config.yaml
num_hidden_layers: 12
hidden_size: 96
n_experts: 256
experts_per_token: 4
d_expert: 64
d_shared_expert: 0
hidden_act: "squared_relu"
moe_layers: [5, 6, 7, 8, 9, 10, 11]
router_score: "sigmoid"
normalize_top_k: true
routed_scale: 2.0
balance_loss: 0.0165
balance_bias: false
init_std_router: 0.00626
lr_router: 0.00217
vocab_size: 8620
norm: "rmsnorm"
norm_eps: 1e-05
tie_word_embeddings: false
optimizer: "soap_variant"
learning_rate: 0.00765
beta1: 0.95
beta2: 0.99
batch_tokens: 32768
max_seq_len: 256
train_tokens: 201400000
max_steps: 6147
dataset: "wikipedia_en"
Below are experts of layer 6 (counted from 0) of a mixture-of-experts language model. Rows are named router (the router's row for the expert), up (a neuron's input weights, with its number) and show model dimensions 0-95. Each number is 128 + 32 x the weight over its row's rms, rounded and kept within 0 to 255. Numbers have three digits each.
After each expert's rows: a language model's description of what the expert responds to; "mostly gets" lists some tokens that are sent to it at least half of the time. This comes from a sample of Wikipedia text that the model never trained on.

# expert 0
router:119118151104139097156141172153126105135105119117122098145090061141146152123184098123143147075119096153154114109152116149157103105135123138163068041062189072099131148144108107092134101151098104119113110093132140067077194133171116153115178074142158086112103170074107098182112103096100155175
up0:168163080103144108116129082157195071082104115105104144092098133119134119077132154192156142141142138147117146031115074163167164050075153162163110139097159141101114131141122133153105140136143121068122129118125123112156132166126093153112111171138093147142065105116149110108110099232104116130
up1:116161105114125098101075088150135087145087139093113131116149110172191077154140165111129137091151150155107058161099092198110119125129141098166147130124109141132102120140090115038133096117146147084151117136108181125103118215058135083128063149107112127123068139104104190134096164144094148129
Adverbs and quantity words such as very, much, highly, widely, relatively, plus word-start pieces like Un-, tradi-, influ-, and year digits.
mostly gets: "newly ", "highly ", "tradi", "widely ", "exclu", "effor"

# expert 14
router:087148105102138092127156147142153102117147102090166136137103120140163083134177100172145067139144089112180139120126120149144128101151078163150095078059198106085111117124138138082161072164106118131049120122087161064126118098126128140098146115136153106117091177104124044114087109064085143159
up0:111171108138178172119087122124163110095198127100142109139178135109148093092178125142124097024099176132175118163150075163156202087117144109148168125091134134134113155121178097101132200124106090121125094121128188108116104087092117137066153149138105129151108105094136139112170126095098165170
up1:131105156135126150102172082117172146152089112158154091061113138074135101130156123082180070136112149136100060141123139158124183069059106094086143159132121104137079101132113127147055096133073152098128073143071147149133162102131120096082160143124124151151171171107136123061167135135156155162
Prepositions linking a noun or verb to a following phrase, mostly of, for, from, between, also capitalized ones in song and award titles.
mostly gets: "between ", "For ", "Between ", "beyond ", "towards ", "for "

# expert 46
router:086089149155109129105163182099140082134131150111098155063078118120165129095200142112178111118103129173123167180104117180172131148140163151132062124066131152132133123182124134134127074165143090137111128060137176105103158093153159131119108141154168136098038171135084111140122121095103176134
up1:095080092103155139107174118121174205136111107123103117131137118114161181087193058067125153152128114093153142139141086151122095088135112114143132111147135184099111131160146148134156114201151092073094133136133144156154118160092153088097147110132197112110128070118019119135141112133075114121
up2:156150194113185166146156152167121084126109098095095176127086110081152100145097162158140186125186135103135073143171114086152161083088089126153136145158175123128123102051066125102137148135122150183118095171116132130125107077153181118188135119142133147102118104134104196064149113101121117105
Line breaks ending table rows, plus election and league table headers such as Turnout, Votes, Candidate, Pld, Swing.
mostly gets: "Votes ", "|---|---|---|---", "Candidate ", "Turnout ", "Pld ", "Rank "

# expert 48
router:119151171103106082099180188158200042106126143166134173135103072109120103152137098123126127066168101189152139079129122169148112107086118214170115138113136129090135128136080097121122111143124108129143095090117155091130108156157106145123126131134115070120122155074153150165073128117089204134
up0:151124100158137111152156158134166074086120131097180120097095121101125053192143106147135126138185177130143135176146120168113108104142119157133114126098067153152170095152111155157114155132146134075094078176172101142113154073167071096091086196123091103127104100139197103142091134190106151137
up1:095150177113114151069175160153163083124125137184120140105118216155076167173155172094083101151154097181173139086072141179178118126107121165128119136124133105128169164147180111147080110128119114155158090072131118073190141143104098139092118139134120142120088174175120097109112120111107129178
Single consonant pieces inside foreign or unusual names, especially r, j, h, l, such as Kathrin, Pancrase, Deshler, Stanislas.
mostly gets: "r", "Kr", "isl", "j", "Don", "scr"

# expert 21
router:119116154102139026155184157097205082109123123123118142123093104124140105188191104130168102119122084126135152123170131211108128101146089135119155145114131087110092084076092119066146042124120116095126131142092121120103141180176134197085134125145132125117094109176149128162104120118120141140
up0:113117150131114138102157112126176091068112122109164100199122119035065154137142096100141064170131171131106121092116164154130142141099114095098096117148129162126118136117164076129157100177137145135140155127137161119126061138106118134061225113164118128135166099175084140048104120137132093134
up1:080110080176171139141154147166130145129131094102126126073087142106105155099136106170158147136116154142114146145065089161106152122165143104128140052127121115112055116112138192096128124096088120162154104162146132161131157138142158177106124215096140122117105197126081101159162078198096135065
Prepositions and month names that lead into dates or years, often sentence-initial, such as In 1953, During, Beginning in, December 18.
mostly gets: "In ", "During ", "On ", "Died", "Since ", "By "

# expert 58
router:120123099039094074137187165097207140087141135158132181108084116142087090149142152092140120114116126121121144104089094167163151126132101113109122086131183112098158139063081158132122108163156115116137076089121162091107144143135129128050151116140222122118101189131087095137126107132117128169
up0:102135118136120094096186141134158152086092155140110113134096137165092161137065129155110157165122105113140131121180156051156125165109156163154141122145118120126159144193075148142103150051078183156130083168158148143107105134089093112089113085070124103143105116140161172094151072105061182165
up1:101188081126166159155163142112118123142196153097142160104117056136109132107125155073154084099113168112148134102130137128104179195150110124166089108165138121103138155134140126090102144063111173124123160070144173107136089169135092119085068074078045142121092101145135078139151144165158145131
Word-internal pieces after a first fragment, before suffixes like -er, -ed, -ing, e.g. Off-end-ers, cl-ust-ered, laun-ch-ed.
mostly gets: "unte", "Engine", "kill", "develop", "ione", "hold"

# expert 23
router:085082126129153102140137138110159124135136093135096126159091111165205107101199103105149161084131083136130115121111105135126108135147148161121105075093122161097161156116104145080114101151097092177080073071083161125060182108167150149090147101145180072120083134096134112182066107091098148148
up5:136166110131121135122178103110163113109111187146119143181140144121109119130163131116148091118132127093162137209035120149118041157230131141087147093059168147100128145114111099145056100134108069129096153207128184138141139117115156111129134112112126153095132149080134134133103141153126140114
up6:151140139128193104114117072125145097138165150089126097092102111119080153131154136093138158137086152147134190139081073093110114162115116138076148114126114165143082144109101187109143086108104140138177087151038147064099159119135147174078134123118190083122096121165099133165105071157081153173
Pipe separators between column headers in wiki tables (Pos, Pld, Year, Title, Score), plus determiners a, no, any.
mostly gets: "no ", "Another ", "Pos ", "Position ", "little ", "Pld "

# expert 47
router:147131154140161077151152183172152091117105114165156146139086113174125099144161107124112097066110103144163166114147156159187152165115141170175119131112115134095126090163058120114130108174162130108148111123146149063082139088106118156175114111098170095129121224064128086153086116130067129086
up1:103062151142157050141130148135113103140139120181141111090130114133067140073120057147112156075153105137231152127105138163164114104096172095153136157084125169142132107119164126138050117116123138072170133094133055109111113162129120171111164144132130150113171162146113150097090160179121141109
up2:212158096114136177137151118116112134154120128090195131159128095103162147135072130050119091151104086112124145133097132144107174130093136113117122121116154133079129131099117058098134125148181079086186096118081089136131081144137144138165119137145140163122163206057122072127101096076155145176
Inner pieces of country, nationality and place names before -an or -a endings, such as Pakist, Venezuel, Lank, archdioc-es-an.
mostly gets: "MPC ", "Pakist", "Guine", "Jav", "Venezuel", "Dall"

# expert 35
router:115164121159113093201205159145156119135141146116156115105060127151098121170124113116176118115083143129121113156153135206160086118089120168164120126142111103096127152111104115123140083156132148130066122108145195139072101095126150210092186067148152111095096155139154066151120112091109168156
up1:131116146065108136092103125132107088134118138073115095089130148134126116163127146112113135139157159201085134183144093099136181163121139138124144178127144123113074120099190110107115123092127128095099113088173128137121200086135164044100154079127092157085130080159137117090044156132203095117
up2:148079167151095123166110146173106090128133087140178139099131162143160193156137077161116150096126082091162100123120133153129108165120155077084163137183077106100190141116136122106186130129134153107133091114160141070131166139191118179140170121136155163110065225108063127145131137129152131128
Word-internal syllables inside South Asian, Slavic, Japanese or Finnish names, such as Ignj-at-ovic, Sar-as-wati, Mitsub-ish-i.
mostly gets: "ko", "ć", "aka", "ka", "uch", "ura"

# expert 18
router:166131098127134084175161154128093115095102109149175089133093154140084110092141157086153064115136134131143102177139155152145131141085142156106114076099141129107161130149123074146180097131131146153145123085139154150068174099153135161104169061185166102116121189075118122102136076146022143102
up1:127153158179094121158153133145143114189092049139112156110144139138075076142092123129141043154141139118114102119126154129140156142158187127164111123123114143126171118156128147101133140170133115161132138128233147097108114165187142160090113117203142207102097127131142178090107162154143156066
up2:135087119111124091199176134080150153136132114157178134151135192153125195164117159114151049081116078123126153145112150126115119135086175145104184105111111138120135146118102148137215097113192155135143134142159184136115176113142144114113128101189140116090106177083112119076121073166080122104
Short vowel or syllable pieces inside longer words and foreign names, such as ge in surgeon, a in relaunch, and e in Joseon.
mostly gets: "weap", "coh", "thod", "Francis", "eph", "unte"

# expert 50
router:110105117094130068143170143150135140124118104143052179092099105143127100123151151149155115142076147121152142161125120119146104115136126107151059112055144107068156090100109096062155120105121159133143111110076153070079145120142128200166102110151219117094108163106097121169101107063115165165
up1:143080114112131147160154111137088137135108119118118138129136155141098128121186233139123066116127097095171112153134082109187121020088103107122139179164132163079097116119161137141071120097123113131075117117159181107100184112140078125177169078120159134125138114111129100147126061127143153099
up2:144119082126157109114150103146118101086143053120113134089148147126128167090135102123159088164022140134136164134114103148110087094098086124164082146113111190119227126099099110058117173135151162112117153147108152119138183106169114188196114092087155102132124149091143110143105102132104143143
Numeric tokens in coordinates, ages, years and table cells, e.g. 83 in 32°51′48″N 83°, age 75, 3:39.
mostly gets: "41", "61", "32", "82", "63", "51"

# expert 37
router:117132169098136078164143175113118113077106123123133119106093049160137118101182127108157158077130106186133129124176083156135127115121108134141083037083176109106098130164066095098149108139108121117138102078116158089101188142154093157121150103152167121134123148069115105182095114080095138192
up1:112162108133190083068187184173124130108112156089065159103103140147104119111124059147159087082119142105134089082109128138122121174190120099152133105071148132094083103143136142099143093150132128200100142117081131123079114121173151143145095104161169142144097103136152072172156109080064128134
up2:089204172149143132125123088068138122114108161133161081104150148133147105145145086085158089148140090157148076090114075136131147102118164134142112123128136130120154182082145119126180137172144154082072093151108088084139127097072207172073109105096094141096136126136173161158202115115076135141
Object pronouns like him, himself, them after verbs, plus role or status words after was/the, such as appointed, police, retired, guest.
mostly gets: "him ", "Sen", "himself ", "police ", "them ", "guest "

# expert 63
router:131108061119173057173145162116114090133098086109100163091121101110154153181170071127139144105128135160152134141173146160101093120128128165157066071125189141074138081134144112134128107172169124136152092077086175122113162158162153154073131133126140129138120133099168112199097099101105193166
up0:136089139137181123207099153089128179118176127126169155150128135121099107171148103156135089112125176111185170084122124146158056094084168128158081147154135131173143141105127112142109130088135105133071080073160123089107131121097138124084095124163155167167169071113138038084129106090139113155
up1:059150102111172102160075135135120138122125127169109140093177139088174168155165110154089091148132147087158128163122132103115137137023138142149119136089086107054152164127149114143099099145177150140136084083180077130127126156167132186082146191128158114083077074115098140105105111119105126104
First names and middle initials of people in lists, tables and bylines, e.g. William, David, Harriet E., Isaac, Neil.
mostly gets: "William ", "David ", "Robert ", "John ", "Michael ", "James "

# expert 13
router:094130150092182081127164142118168087097105101108139154106070097164127072120150142140158112125124078181152144153191109159133117123125153147095114061058212127101162127117060109072184082114157132091120126101093141143091146091180111134093133137168159127083088129146130135145120141077086139158
up1:071082097174171070116180132121144120162124082083115106153174100153117104124117108144104172151103112144156139116121122163153136065176164155103058116141107122157097070087101167141151143146152132056065140145170121059145100145125127154122179119142142103133155132138144149153153121037152124185
up2:111125114074117090138176159112162048109051100118136088137099126123173088134143162182095202106122137175148091079121175140202115116095145159102168154097163169147140131161124129128111137104139136093121143173133129078185115084092158133119107097101149088090126085141060116163163120123098117161
Standalone numerals and number words, mostly in table cells for rounds, votes or scores, plus counts and measurements in prose, like 2, 14 km, five.
mostly gets: "three ", "five ", "seven ", "eight ", "two ", "nine "

# expert 36
router:129116155086126086138146161150131110123113119145121119127106075148140144107181095124143143069122080162160105110150124137149104121119117143152070058068179078107124152148120110090139103138097092110112104099123151077070206135167105153109172079159155082111108172068116086185116086082102153192
up0:180053120161169103132112133193113103102147119166131154171188133158151145118175131123154165159181144093085177181182119166115102124181124163123155140155148117124140039141132152110148121129094167146140082094103189144130133125089136132162137134159109161212101172121110113183112100146105144161
up1:133173105095130144106168141153141102149180161238139147073117156166168152097148089145153082121099132110123159072126127093139081105064113124153123139140154098084137069182121181147129132126134110140189074093089107171114138111146142157073135098139139130085102103157131132163189106121126070095
Backslashes opening LaTeX commands in math formulas, such as \tilde, \ldots, \cdot, with table pipes and words like such and million.
mostly gets: "\\", "$\\", "micro", "(\\", "civil ", "hund"

# expert 25
router:131133135101131088146139183135126108137126135134123088109084079127155153136171094120163153065103093171154098108158140143140109092150111169169049063106165100099130152156123147090134090139100104108119114076123149068084179142172116159111185078151164085111102155109127085207132096091094164177
up0:056124152099192106185079060099135086130103130131115142166159106134109113099134134153175169135166123086149178107149129187141176150161100133199161071120134159104156104159068107212129113161143139142086112141181127090143119118113115082128151084109147082101085111121127125135164110118156152169
up1:064167106120085111148154179161110150124085135122146111147166099177143121122177083132088161100140080179171135147096144148094156128136136159222087115097139091128100147058073138120034154149160130129164102087153120113104097139143123102157094118099134130181111083083114121153108109179116111088
Single-letter or short pieces inside transliterated names, chemical names and non-English words, plus first names like Jim, Jeff and some Arabic letters.
mostly gets: "ي", "Jim ", "ã", "anny ", "ر", "Jason "

# expert 6
router:119093136129128078116149166052099101140148102143141117138082126112169098159162110142152131100171101152133111116151102164173129088137175146159124055071210116099134108153131158090177103099147087129101060073126136092109200132159145160129123096159182070192102133122132111136117117084148124168
up1:068078157141147114081074121115112065080128108091124134158091151133085150056137129079129159098140166133195143145136110150109164142119184119091152120122116166108132096100138147107142146115152138113180135188139072120186099119142063152122145155162170082148156149143175150090142131089064171178
up2:144146136164093071117151165165128130089095145152176033138126171106150149094189132145119143120130189112089166136123093152149174128162122138138122091123199120107060126137134100147096119176163116116112119127148113127132172200124067152142134032056139179147130157148143127134125140092158130105
Nouns naming a unit, category or role after the or a, especially in sports: Team, Season, Division, Round, home, victory, episode.
mostly gets: "victory ", "Team ", "Season ", "decision ", "home ", "Number "